Below are experts of layer 8 (counted from 0) of a mixture-of-experts language model. Rows are named router (the router's row for the expert), up (a neuron's input weights, with its number), down (a neuron's output weights, with its number) and show model dimensions 0-127. Each number is 128 + 32 x the weight over its row's rms, rounded and kept within 0 to 255.
After each expert's rows: "comes before" lists some tokens at least twice as common just after its tokens as in all text; "comes after" lists some tokens at least twice as common just before its tokens as in all text. This comes from a sample of Wikipedia text that the model never trained on. Tokens count by the router's weight.

# expert 10
router [ 79 159 110  65 119 111  78 162 109 177 106 130 163  99  72 125 157 189 154 132 136 149 142 168 106 131  93 141 155 128 107 157 106 102 170  88 138 101 115  89 130  34  70  54 155 109 158 114  52 146 148 131 164 120 114 178 199  94 163  94 105 122 129 130 153 107  95 120 106 153 127 177  87 108 114 112 129 131 111 103  91 111 129 136 108 166 103  77 137 102 110 129 110 146 114 108 143  79 117 136 121  99 127  61 125 102 142 129 165 104  96 139 176 131 111 152  79 119 184 136 192 168  95  84 120 194 150 110]
up0 [164 130 163 135  97  89 162  60 124 166 148 117 153  91 160  59 104 168 163 175 125 195 181 159  61 157  82 144 163  85 145 129 158 164 120 156 128 118 133 146 150 165  81 122 164 125 119 111 101  98 143 138 124 110 111 114 160 134 142  96 135 130 115 100  96 163 130 110 141 100 116  89 151 133 104 230 176 125 166 185 153 140 173  50 101 114 122 116 141 125 101 153 118 130  96  83 120 173 152 139 146 159 112 160  74  95 139  93  65  93 122 142  87 130 113 105 132 193 145 118 113 169 141 184  73 150 123 124]
down0 [129 128 120  59 166 105 151 133 137 116 127 100  63 133 143 146 151  89 127 123 119 169 144 148 123 145  96 145 134 151  82 153 140  84 124 133 118 176 148 184 145  67  80 124 160  97  91 127 148 146  63 136 147 107 100 158 162 121 178 105  74 133 158 106  68 130 112 136  98 114 122  67  93  72 110 137  39  95  73 158 128  84  99 147 196 132  99 129 164 117 167 100 111 131  88  71 154 130 101 116 160 158 179 150 125 164 115 116  98 134 122  62 164 161  73 157 113 132 171 201 168 152 132 119 135 155 132 149]
comes before: " |", " |\n", ";", " JPL", "|", "(s"
comes after: " |", " ", "|", "20", "19", " MPC"

# expert 104
router [105 179 104 157 159 177  74 155 102 122 102 166  96  96  91 163 193  97 141  75 101 130 118 126 124 155  81 167 127 116 143 130  96 114 156  76 106  73  82  80 153 143 114 162  91 113 107 154 161 136 159 102 141 143 156 114 105  99 125 129 111 162 180 168  77 132 143 127 189 101 110 155 135  87 133 169 123 140 125 131 147  91 123 105 111 170 114  91  87 172 117 138 126 172 122 129  94 126 125 116 174 127 112 173 153 120 139 100 168 152  96  79  93 127 147 148 207 105  83 170 122 187 152 112 166 236  85 159]
up0 [143  76 163 143 126 153 169 101 124 144  83 128 107  78  63 146 119 189 112 115  89  90 137 133 148 125 121 134 126 134  89 112 111 123 172 200 163  78 115 181 113 207 121  99 110 113 131  57 138 133 127 118 132  91  78 122 148  88 176  76 140 116 149  72 138 100 150 151 128  88 109 165 147  81 135 121 116  90  50 122 117 154 114  42 141 120 123 131 116  95 107  86  95 144 149  95  59 141 123  94  45 126 151  87 117 126 148 199 130 173 118 156 116 139 115 139 120  81 120 112 155 173 124 127 114 144  91 141]
down0 [107 109 128 166 140 148 189 141 116  56 119 120 135  54  80 134 147 104 135 114 139  92 128 133 156 160 129 114  82  89 143 126 130 141 110 103  84 205  89 115  68  83 157 189 115 170 119  80 119 167 151 164 124 147 156  78 171  84 107 113 142 130 153 151 142 141 106 123 136 128 186 124 150 147 167 140 106 121 131 117 174 133 114 166 150 142 146  94 128 149 175  84 138 110 180 164 121 105 141 171  73 166 123 151 121  64 179 134 116 117 134 135 129 122 167  98 151 110  83  69  94 159 128 110  95 166  95 239]
comes before: " been", ",", " a", " was", " is", " he"
comes after: ",", ".", " it", " was", " It", " has"

# expert 109
router [130 113 136 151 143  50 131 146 121 101 140 115 147  49 136 150 151 178 110  72 166 131  87 129 139 128 156 155  86 112 103 108 144 128 139 103 101 114 129  62 155 168 149 105 140 101 143 146 183 138  87 142 141 134 132 122  57 184 166 164 136 173 154 240 102 117 149 149 122 108 105 165 151 110 205 144 129 205 141 151 116 122 106 110 120 156 150 125 102 141 118  87 109 113 178 119  74 120 128 116 169 105 181 127 134  92 158 113  90 189 122 101  89  78  86 162  89 123  87 132 133 182 139 132 103 157 123 167]
up0 [138  96 130  82 149 142 198 125 166  95 152 100 178 154 121 113 124 103 145 113 168 113 152 127 120 161 186 187 143 124  89  24 107 163 118 185  51 110 133 141 219  85 132 148 118 169 136 124 161 170 136 144 114 116 146 134 143 168 104 152 181 147 103 141  91 149 183  92 110 156  82 163 130 149 109  93 145 108 138 116 152 187 179 136 127 122 132 135 128  83 117  47 136 129 149 147 120 177  70 103 152 139 106 145 109 135 128 176 125 153 175 109  94 145 101 108 118 162 134 111 121 134 119 190 154 113 107 182]
down0 [ 91 100 109 127 155 142 165  99 159 136 180 142 139 143 143  90  63 144 120  75 178 107 153 203 135  33 151 121  58 118 107 183 101  91 134 113 143 144 165 168 121 122 142 201 131  93 157 103 115 115 110  82 135  79 104  88 146  76 116 115 118 173 156 152 163 131 135 128 140 152 122 100 165  89 108 118 186 114 159 152 141 117 121  92 136  92 107  88  84  69 127 174 105  47  74 139 130  93 115 136 165 149 126 152  97 158 117 126 128 147 124 123  83 160 168 147 128 105 119 126  86  86  95 152 101  79 119 177]
comes before: ",", ".", " to", " with", " of", ".\n\n"
comes after: "20", "19", " in", "18", " d", "ple"

# expert 46
router [155 133 111 138 162 123 118 170 109 175 122  61 126 115  73 119 135 146  54 124  84 115 140 137 153 137 134 137 129 145 135 156 103 120 232 110 134 149  78  31 152 121 115  66 146 125 122 115  92 133 132 103 113  77 162 141 171  71 138 163 152 124 138 168 176 176  82 144 158 206  94 195 125 123 104 124 195 154  86 165 109 135 104 105 110 143 115 142 124 168 121 148 132  80 142  86 136 118 125 113 159 162 144  55 154  70  96 139 178 104 119 101 166 130 157 129 128 157 171 156 165 140 137 140 135 120 144 145]
up0 [122 143  90 140  91 139  87 139 139 124 151 156 113  74 133 166  80 146 105 145  81 233 200 157  86 117 121 180 161  74 159 106 120 110 122 111 115 137 141 135 136 164  72 148  79 122 107 112 149 111 136  56 120 107 126 125 107 145 115 104  75  89  88 100  87  91  92 218  99  68 106 120 172 118 168  85 123 126 136 127 109 112 117 141  74 106 138 126 154  99 143 120 142 172  79 104 122 100 167 148 138 114 158 157 183 131 104 168 127 163 130 114 126 130 118 177 179 160 102 122 171 165 177 188 145 132 115 104]
down0 [ 87 146 156 112 126 113 158 132 156 167  96 129 143 127 110 180  74 101  97 172  90 189 121 116 108 100 158 107  64 101 108  73 148  99 135  95 114  85  97  93 163 152  72 154 103 137 165  97 182 136 107  55 127 113 128  90 140  89 160 137 139 123 130 120 104 166 146 144 161  93  57 163 109 121  59 127 123 136 152  77 150 147 114 116 130 104  81 100 141  80 146 122 122 198 122 150 151 158 127 140 157 123 131 142 180  67 101  66 149 116 117  79  83 133 182 104 202 119 160 190 163 155 139 159 110 125 132 113]
comes before: " |", "–", " |\n", ".", ",", ";"
comes after: " ", "–", " |", "20", " −", " +"

# expert 48
router [108 113 124 139 112  84 180 143 132 138 184 139 137  93 143 196 135  90 114 142 139 132 135  86 129 134 150 136 137 131  79 172 160 158 160  90 139 108  98  26 135 139  66 103 148 158 131  78 144 109 105 122 122 133 109 108 113 153 157 120  92 127 123 145 130 104 108 125 137 149  95 169 191 180 120 145 166 173 167 166  66 137  96  81 184 187 128 101  98 166 115 130  88  74  99 124 163  97 149 149 140 131 148 147 148 117  86 104 120 129 156  57 146 134 151 132  79 137 135 219 116 183 167  84 120  77  79 151]
up0 [123  86  99 168 140 115 129 137 116 117 177 169  91 126 101  77 123  95  95 114 159  90 136 175 156 172  59 130 133 151 185 109 100 132 125 178 153 185 139 106 111  88 117 143 105 193 109 146 107 124 122 112 102 124 176 167 128 150 154 174 153 132  96 117 129 116 128 156  36 114 119 138 158  93 153  71 118 131 116 120 108 146 114  90 174 143 143 169  91 158 141 105 111 130 110  93 107 108 151 165 116  91 140 210 104  80 107 177 136 126  92  88  85  82 125 135 208 118 159 123 157 120 148 110 147  52 135  48]
down0 [101 114 105 143 144  74 135  98 108 111 142 138 100 171 154 195 174  97  93  98 106 124 104 127 157 103 123  60 119 164  78 163 119 161  89 155 146 163 137  90  75 146 191 129  90  98 140  93 103 140  67  78 169  82 162 178 109 135 111 149 114 142 154  98 134 147  92 235 143  71 138 132 158  78 121 134 152  97 106 156 141  98 150 138 104 132 115 141 127 179 129 160 117 171 167 157 133 195 160  89 111 106 137 119  89 112 159 125 126 147 141 109 151 109  68 125 136  66  76 170 144  94 103 123 116  97  83 160]
comes before: ",", ".", "\n", ".\n\n", " of", ".\n"
comes after: " the", ",", " in", " U", " B", " New"

# expert 16
router [155 116 100  98 154 118 129 197  86 163 152 136 152 125 111 158 148 120 118 126 115 136 125  59  66 125  98 132 101  85 157 150 107 140 104 123  78  68  71  61 116  86 106 142 118 125 106  95 143 100 154  87 121 186 145 126 112 167 145  42 135 133 172 154  99 150 103  98 107  51 106 165 172 177 106 160 139 147 126 151 147  99  99 154 107 163 101 100 121 142 150  95 153 117 124  96 119 130 105  93 129 146  82 179  73 138 129  85 117 151 199 103 109 153  65 127 147 130  80 110 148 201 153  71 159 146 107 133]
up0 [133 102 132 138  54 134 137 137 141 177 134  78 183 128 119 111 126  90 103 159 111 137 169 163 138 144  57 145 197 126 174  96 109 105 190 128 159 121 117 141 103 158 144 134 111 103 143 106 157 151 154 138  64 134  29 121 128 111 179 137 118 127 134 177 117 121 100 110 123 146 108  93 123 165 111 137  94 149 115 162  90 108 149  90 158 123 174 104 167 130 146 114 128 121 132 152 168 115 169 139 142 196  95 169 177 205 142  80 101 180 128 175 155 148 145 100  90 132 174 123 180 155  59 154 102  90  87  96]
down0 [160 101 148 149  99  78 127 136 120 157 157 120 110 133 158 148 185  93 124 134  86 177  98 148 203 126 138 176 115 149  85 135 122 125 152  84 163 129 163 218 142 134 159  85 100 112 136 137  99 130  93 121 136 139 215 186 133 120  90 178 126 119 121 157 148 117 103 164 163 126 147 178 142 126 179 107 138 115 126 122 123 107 104 180 189 139  97 127  97 130 160 172 143 161  87 132 121 106 107 138 170 157 171 157 143  74 145 178  98 134  96 116  70 123 107 170 122 148 156  89  88 190 114 106  95 219 101  90]
comes before: " of", " in", ".", " a", " used", " to"
comes after: " a", " to", " the", " is", " an", " was"

# expert 19
router [ 73 161 112 145 128  85 138 127 119 183 142 173 159 135 113 183 155  91 114 119 141 156 123 163 153 134 112 122  98 154  71 153 152 201 138 122 163  92  93   6 114  81 120 112  80 193 182 115 151 107  89 145 154 155 139 118 107 124 178 142 138  94 157 117 138 137  76 126 181 144 104 168 157 140  97 155 122 117  86 136 101 133  82 140 125 128 123 146 125 195 164 112  43 106 124 122 120 153 131  97 156 175 128 138 101  82  94 109 132 140 121 104 174 144 129 106  62 120  94 121 122 160 130  77 109 165  78 157]
up0 [110  77  60  93 157 125 132  84  91  96 156 174 117 185 107  86 118 134 126 111  86 162 165 102 138 208 109 204 151 111 124 145 117 110 144 104 117 121 154 150 165 114  67 143 106  92 123  68 115 136 144 115 146 156 192 154 162 148 172  92 138 106 110 114 197 188 127  89  78 147 154 111  83 117 103 171  84  88 151 129 141 110 203 141 108 141 111 132  75  88 118 133 100 109 135 137  82 108 114  78 124  97  66 143 135 128 143 120 156 147  78 117 156 138  77 146 104 172 193 146 134 113 144 158 159 145 133 105]
down0 [141 143 103  87 163 167 122  97  74 145  88 151  72 129 193 196 121  67 150 200 110 113 105 124 147 123  98 108 161  90  68 100 100 127  63 110  97 137 178 131 129 115 110 142 122 112 161 164 110 171 161  94 121 114 145 116  98 175 156 168  74 135 121 181 160 152 136 160 102 150 101 145 164 138 139  68  69 148 166 100 149 127 153 108  63 122 122 120 147 133 124 140 108 139  77  99 135 105 120 114 107 106 117 152 109  99  97  85 120 165 152  36  94 132  75  83 102 166 134 114 177 133 132 171 150 141 183 117]
comes before: ",", " |", " (", "/", ")", "\n"
comes after: " ", "-", "/", " R", " W", " M"

# expert 98
router [130 139 133 107 108 132 145 156  73 166 113 113 142 100 177 141 174 159  96 158 136 142  53 154 170 144 127 124  54  81 118 166 124  76 143 132 114 128  73 106 173 147 126 159 160 125 128 160 166 126 142  82  79 132 170 120  68 123 154 121 174 123 188 221 132 169 136 117 119  52  78 138 133 130 117 206 180 181 103 113 115 144 123 174  61 190 153 114  97 141 166 155 154 155 148 118 145 139 110 103 165  93 138  98 115 132 122 101 127 137 177  70 118 170 162 146 108 131 136 134 133 153 104  89 126 130 119 108]
up0 [166  91 157  99 128 140 153  71 115 141 130 178 165 113 141  48  88  82 133 124 163  57  99 127  80  48 168 199 115 163 140 105  77 130 127 103 147 142 158 125 110 109 180  74 150 150  94 143 110 124 185 133 130 147 158 111 111  63 110 120 127 112 122 128  77 145 126 130 181 106 128 138 157 153 146 127 161 136 157 117 122 109 133  90 135 114 107 138  64 160 146 159 162 101 139 127 147 153  97 101 138  96 142  78 110 106 136 191 185 130 107 109  42  84  73 133 153 190 133 122  77  98 156 112 153 163 125 131]
down0 [152 183 162 143 109 145  90 101 158 114 127  58 159 128 129  91 155 128 192  84 105  84 137 125 129 116 139 129 151 139 129 112 133  59 140 135 182 107 203 116  96 110 128 201 118 139 104 166 117 111 119 117 167 124 217 126 123  76 106 156 120 155 129 104 182 106 140  97 110 135 194  91 178 118 131 141 145  69 162  81  53 155 150 206 129 139 116  84 128 116 144  91 132 117  99 140 191 120 121 135 122 119  77 159 107 107 155  79 100 145 144 137  97 103 159  97 147 125 121 139 161  88 105 138 182 163 152 177]
comes before: " of", " to", ",", " in", ".", " was"
comes after: " the", " a", " his", "'s", " The", " this"

# expert 7
router [105 141  83 106 182  65 114 128 155 171  90 126 140 105 127 110 134 143 170 151 140 141 109 187 131 133 153 122 173 135  93 136 140 155 225 118 160  87  87   0 131 159 103  95 121 158 171  42 114 151 114 109 154 111 163 130 120 101 158 123  84  83 146 144 133 174 145 151 101 173 105 169 149 178 104 173 135 156 104 146 129 157  94 127 125 194 171 153 128 133 108  97  90 134 130  86 144 117 151  64 163 110 118 130 114 120 111 147 134 117 107 146 163 150 120 149 113 131 105 128 146 151  91  79 110 196 155 119]
up0 [ 94  99 173 159 117 150 135  73  93  92 157 128 156 130 113 130 115 126 138 137 153 199 153 119  28 119 131 156 147 127 173 138 190 124 111 153 161  97 153 125 200 113 146 125  72 132 127 118 182 158 127 102 120 121 160 156 122 124 139 140  80 126 177 119 135 128  55  99 133 102 180 164  61 137 115 119 201 108 100 132 138 140 146 101 185 117 132 109  77 127 128 106  74 140 153 124 182 117 117  78 127 114 141 129 165 110 124 132 122 125 168  92 108 183 135 111  30 188 156 117 135  76 128 155 108 180 126 155]
down0 [127 130 160 140 155 203 180 175  70 198  94 103 138 116 178  87 126 156 131 145 124 100 102 164  97 123  83 153  79 161 145 118 136 104  64 112 120  93 149 145 119  99 114 115 124 167  46  88 135 125 164 115 106 213 129 121  86 107  92 117 188 126 142 177 112 121  74 123 131 190 112 114 147 149 196 145 150 121 122 104 105 147 127 143 111 112  54  74 161 105 121 123 137 154 189 170  83 181 100 103 158  77 146 103 128 162 116 112 147 124 125 135 128 103 129 119 122 151 149  96 115  87 150 114 107 145  67 108]
comes before: "\n", ";", "\n\n", ")\n", ",", "–"
comes after: " ", "19", "20", ":", ";", "18"

# expert 78
router [145 144 100 144 160 157 187 166 102 142 127 162 160 110 121 166 208 220 139 147 100 130  89 103  98 124 121 134  99  99  72 114 124 150 116 114 149 158  64  56 113 164 125 111 103 138 172 108 115  93 114  94 104 145 129  86 125 181 129 132 100 174 165 139 154 127 117 117 152 139  88 206 163  89 136 177 182 154 141 114  97 153  72 197  81 152 116 120 122 100 103 145  85 111 144 106 110 156 124  83 169  80 166 115 111 104 132 141 124 129 191 140 136 122 141 125  81 106 131 176 161 189 166  90 162 144 106 116]
up0 [116  81 160 157 131 141  71 158 126  84 102 127 154 146 128  70  94 136  96 126 117  98 154 103 142  84 122  85 131 141 143 108  96 133  94 172  78  73 139 143 114 173 134 123 208 132 109 143 132  82  92 129 101 117 156  87 132  99 166 169 107 121  68 167 112 127 113 101 153  83 159  83 175 166  63 118 130  83 140 122 103 147 115  89 118 162 140 109 202 102  86  62 189 158 124 170 114 157 203 125 147 130 109 151 139 127 148 136 113 141 114 107 130  96 186 158 110 154 163 117  96  89  73 178  86 153  76 139]
down0 [192 133 135 121  95 159 101  62 172 140 151 124 115 158 163 110  98 166 115 153 138  93 125 118 136  80 190 100  91 110 177 135 155 155 126  95 135 148 131 119  96 118 113 168 170 173 116 150 114 144  87 164 124 107 102 165 132  97 117 196  80 149  63  81  59 173 108 127 100 105 164  76 102 132 129 119 122 119 121 139 122  70 178 129 134 141 166 169 123 162 130 109  92 119 128 157 154 162 104 100  87 162  94 122 103 142 149 126 123 162 101  86  73  78 107 107 166 203  37 121 112  76 133 152 126 109 149  79]
comes before: " in", " by", ".", ",", " to", " as"
comes after: " was", "20", "19", " were", " be", " is"

# expert 89
router [179 118 152 102 115  55 128 156  95 128  89 123 116  82 139 147 200 146  78 112 155 119 130  96 113 123  98  87 128 139  95 152 131 132 114 129 143  99  99  72 159 125 104  99 118 126 148 107  90 102 123 121 180 101 178 139 108  97 121 130 102 149 162 169 168 142 161  90 150 129 106 150 162 127 118 160 168 147  81 151 133 143 121 118  95 182 149 120  50 172  78 134  84 118 165  92 152 129 109  91  97 182 117 103 120 107 102 108 131  95 169 117 149 194 152 128  39 151  67 206 123 155 124  80 129 165 173 192]
up0 [120  94 146 112  84 157 115 106 117  77 118 188 134 197 155 122 147  83 118 106  99 131 137  97 180  82 141 104 145 124 148 131 113 144  99 113  96 111  97 148  76  48 113 161 105 138  88 178 101 103 157 197 133 102 166  58 152  81 160 102 144 126  77 137  63 119 118 105 143 144 104 174 119 130 123  92 107  90 111 133  90 102 175 145 151 141 163 199 157  72 115 155  84 161 114  92 144 115 140 129  91 130 122 176 208 133 138 167 194 157 138 122 122 158  82 123 160 171 163 151 134 118 123 144 145 100 147  80]
down0 [107 108 157 163 114 150 146 181  73  89  96 126 118 154 108  99 143 119 105  98 172 164 113 115 128 161  72 149 152 111 105  86 155 173 132  87 136 193 132 117 198  59  96 131 153 193 118 170 153 141 163 127 172  52 155 108  95 115  99 183  96 100 100 138 144  99 117 124 162 111 116 113  89 104  81 111 169 154 184 131 153 162 138 188  87 127 110 116 113  95 141 102 112 112 146 118 121  87 102 161 120  78 104 195 126 163 104 120 117 199 126 187 144 159 163 143 101  96 137 170 105 118  97 162 156 111 183 111]
comes before: " ", " |", "–", ";", " |\n", " –"
comes after: " |", "–", "0", "|", "2", "1"

# expert 52
router [116 151 104  92 145  78 148  98  86  94 103 121 137 127 128 126 140 233 121 141 115  97 130 139 158 183 150  99 105  80 100 158 145 138 183 131 149 144 107  78 162 142 111 127 222  96 163 140 108  87 119 109 104 133 218 167 141 161 181 104 129 145 129 157 158 114 117 123 111 105 128 137 126  90  76 129 151 118 153 151 177 172  67  85 102 157 144 125 116 130  67 121 120  74 154 146 163 107 104  81  71 104 128  89 108 106 139  85 100 135 129 118 177 175 102 142 173 151 163 101  74 124 173 174 160 142 113 120]
up0 [150  98 164 115 113  92 123  81  56  95 181  86 119 122 117 163 111 113 161  84 104 105 150 140 112 136 191 144 101 133  76 123  56 119 122 105 135 172  83 157 145 145  83 159 138 170 114 143 101 156 117 127  93 176 191 115 147  78 122 147  96 184 127 129 126 180 181 115 188 148 150 147 167 124 127 127 207  53  72 106 101 119 154 114 147 169 110 151 140 119 157 117 104 111 178 109  92 196 105 175 143 113 142  91  86 173 126 125  94 137 138 172 118 128  87 122 138 126 156 110 148 148  91 129 148 141 112  60]
down0 [100 154  89 148 156 181 113 127 176 129 149 152 105 139 166 203 124 117 197 185 159 118 109 137 130 104  99 105  98 142 122  84 153 118 166 143 174 136 250 111 172 119 155  75 187 140 162 122 131  75 174 165 119 115  96 170  92 112 137 148  89 131 134  97  70  93 161  69 109 132 119 139 156 128 163 137  96 153 101 174 106  81 161 103 162 143 152 125 124 106 125 122 140 146 179 131  80 139 115 141 194  82 107 143 160 155 119 154 130  91 111 147 131 150 118 133 117 139 174  69  86 123 107  76 118  92 148 109]
comes before: " |", "1", " |\n", "10", "2", "/a"
comes after: " |", ":", "|", ";", "===", " —"

# expert 32
router [ 91 158 145  97 137   6 141  81 126 117 137 151 112 168 177 123 159  65 145  69 142 132 151 200 140  98 112 170 157 183 129 115 102 151 135  95 116  93 125  74 117  60 111 135 122  84 144 102 152 169 175 110 135 149 167 166 115 140  96 129 121  62 102  94  92 127 143 150 122 158 105 116  91 161 152 147 138 131 141 173 127 117 126 135 126 149 159 105  96 117 137 124 168 135 121  78  98 102 101  90 184 128 162  98 109 105 138 126 184 168 158 131 160 133  96  93 114 126 158  58  86 113 175 121  70 164 133 178]
up7 [103 187  81 102 145 124 108 152 145 191  77 190 118 100 149 124  81 123 121 113 122 142 127 123 163  92  87 102 140 117 196 147 114 156 164 151 132 126 117 138 128 119 136 141 135 135 158  89  74  91  81  93 115 137  94 152 139 138  86 100 161 100 158 103 168 208 143 168 133 180 132 188 113  95 125 122 138 142  90 134 117 125 199 120 116 175 136 137 109 106  93  66  91 126 104 121  76 162 185 173 188 111 110 134 189 111 115 174 143 127 118 139  88 104 186 202  91 144 113 151 148 143 157 112 136 149  55 146]
down7 [152 127 111 120 126  99 147 175 132 119 111  75 155 110 175  97 123 118  94 151 115 129  83 164 101 126 124 168 143 135 181 123 116 145  70 197 141 167  77 136 191 120 109 163 190 157 180 116 126 104 127 134 110 119 137  61 162 138 196 209 205 118 154  89 153 131 108 119 153 192 136  75 191 166  78 201 150 105 142 146 115 113  90 180  93 122 128 129 130 148 166 133 181 108 136 154  95 146 176 168 122 173  98 152 139 170 106  93 135  94 122 112 149 113  93 132 118 139 141  96  98 155 158 135 138 103 116 107]
comes before: " ", ":", " name", " L", " also", "C"
comes after: " |\n", "-", "\n", "\n\n", ")\n", " ·"

# expert 118
router [118  87 101  92 152 120 110 152 147 143 147 124 142 125 121 182 138 175 103 149  82 126 139 149 143  94 168 137 188  95  99 114 117 109 189  99 119 159 118  95 132 232  93  97  98 139 137  69 173 106 162 101 130 144 124  81 170 135 129 136 102 114 125 180  98 129 114 148 121 117  80 118 142 165 113  95 169 110 160 188 113 136  82 171 162 155 104  95 174 140 149 109 150 131 115  96  85  71 130  95  83 131 142  92 151 117  51 125 157 153  84  97 192 151 156 124 190 127 140 180 117 125 207 127 136 137  72 151]
up0 [120 102 131 208 117 121 132 135  45 193 177 125  66 147 141 147 140 156  83 131 189 117  99 109  99 149 127 106 147 175 151 107 162  93 124 201 130  50 120 128 106 113 174 163 105 130  91 105 132  87 114 102  82 116 109  47 140  81 167 106 142 116 146 122 132 159 110  59 106 100 123 110  81 152 121  75 140 175 149 147 133 103 157 157 121 124 110  96 157  88  95  88 131 133 113 112 145 115 139 171 106 111 113 131 173 121 137 144 147 175 111 169 133 108 121 201 169 164 134 152 204 164 105 105 129 135 133  91]
down0 [106 161 154 139  82  97 114  92 144 163 130 169  99 156 124 136 185 134 155 132 159 134 136 123 132 134  93 146 133 106 176 132 104  97 155 106 119  80  17 117 121 120  61 128 138 193 121 162 144 118 112 140 134  88 134 146 122 112 160  81 122 123 117  85 171 157  80 114 161 133  57 107 118 109 145 121 136 211 148 169 159 184 133 145 146 136 136 131 159  80 141 189 100 168 130  82 161 163 156 155 116 123  99 133 149 102 168 105 145 152  82 121 128 123  45 167 138 155 143 183  98  45 140 138 102 159 172 120]
comes before: "0", "19", "6", "18", "5", "4"
comes after: ",", " United", "born", ":", " in", "′"

# expert 114
router [ 78  49 109 157  72 123 115 139  87 122 118 119 159 136 100 158 138 135  81 133 149 156 110 190  80  80  96 208 142  77 115 120 150 118 127  73 172 118 133  84 163 158 134 111 104 190 167 153 135 118  88 164 142 130 144 143 137 160 194 122 109  71 128 149 169 167 122 178 104 125  97 198 104 133 108 105  81 171 120 163 114 106  87 158 166 126 169  92 120 111 176 141 170 135 128 130 153 104 118 126 126 154 187  97 136 122  96  88  95 150 132 132 177 128  85 105 180 123 191 143 162  90 137 138  98 140 139 180]
up0 [160 127 105 149 106 125 102  64  79 131 173  89 185 165 166  96 138 148 121  88 134 132 160 114 155  66  77 137 110 123 136 125 203  41 110 124 140  51 163 126 158  87 119 144 178 164 100 111 111 163 160 112 110 117 115 105  83  98 152 148 182 134 145 148 130 166 140  72 111 113 138 162 149 132 170 160 146 121 161 156 112  71 125  87 136 133 109 124 123 179 153 107 108 128 182 131  96 162 118 146 145 141 173 112 158 151 140  73 146 135 167  70 113 123  77 164  82  70 127 204 145 128 173 120 134 107 161 144]
down0 [154 153 131 154 166 111  83  89 123 103 137 150 142 125 135 150 149 167 154 119 110 128 156 142 145 168 152 144 175  95  69 137  17 102 154  94 162 104 128 181 114 206 166  93 141 107 143 160 107 154 168  75 117 131  94 162 155 146 145 107  72 140 106 162 127 156 175 124 124 137 151 113 137 109 143 124 164 163 144 150 153 103 123 134 154 135 194 121  85 117  96 121 126 121 154 118 162 101 139 153 194 165 143  58 188  76 138 103 104 169 104 158 136  90 147 100 146 141 154 161  71 115 153  96  57  81  96 182]
comes before: "%", ".", "′", "°N", "″N", " |"
comes after: ".", " ", "°", "′", "20", "_{"

# expert 33
router [ 84 127 142 127 138  65 180 113  77 167 116 118 121 111  98  52 182 163 162  80 153 190 131 154 101 107 110 160 178 148 159  97 103 152 126 108 141 139 120 124 120 118 151 128 186 106 130 128  99 152 144 124 135  94 111 151  59 206 107 158  99  84 161 159  78 112 171 152  89 145 161 151 142 150 148 192 124 140 162 129  82 168 131 227 139 135 103 101 107  96 117 117 130  90 142 145  82 104  56 109 166  89 126 132 130 105 132 135 144 169  91 143 124 140 132 109 105 156 150 117 133 160 121  51  74 165 125 121]
up7 [100 173 104 117 117 134 220  67 129 144 122 155 110 140 127 117  73 119 116 193 157 184 170 147 133 137 132  95 125 155 126 135 157 102 102 121 173 140 119 150 230 144 109  75 147  99 161 110 154  49 134 158  93 106  98 121 108 155 161  75  98 111 143 160 123 132 136 162  85  98 143 122  95 144 113  98 196 219 124 117 134 143 129 129 164 138  70  81 114 177 152 126 101 104 143  96 132 105 103 135 121 136 145 158 126 136 143 168 121  84 109 153 121 126 100 155 129  90 160 136 127 160 110 108  42 136 115 199]
down7 [103 138 130 143 120 173  90 116 114 123 109 122  97  86 142 150 133 159 138 100 185 102 132 133 155 116 151  97 118  96  95 162 182 138 124 155 120 103   0 134 120 151 120 147 146 129 159 155 116 135  48 142  86 151 160 159 143 127 137 110 210 102 115 141  90 121 128 144 130 134 155 169  94  88 114 144 117 148 138 179  95  88 136 175 168 145 106 163 156 130 126  97 152 162 162  67 133  91 157 112  59 164 106 106 151  83 140 126 164  62 145 102 108  98 130 194  68 121 148  77 133 121 159 146 111  77 122 128]
comes before: ":", " ", "20", " by", " birth", "–"
comes after: "-", " |\n", " •", "20", " Time", " Born"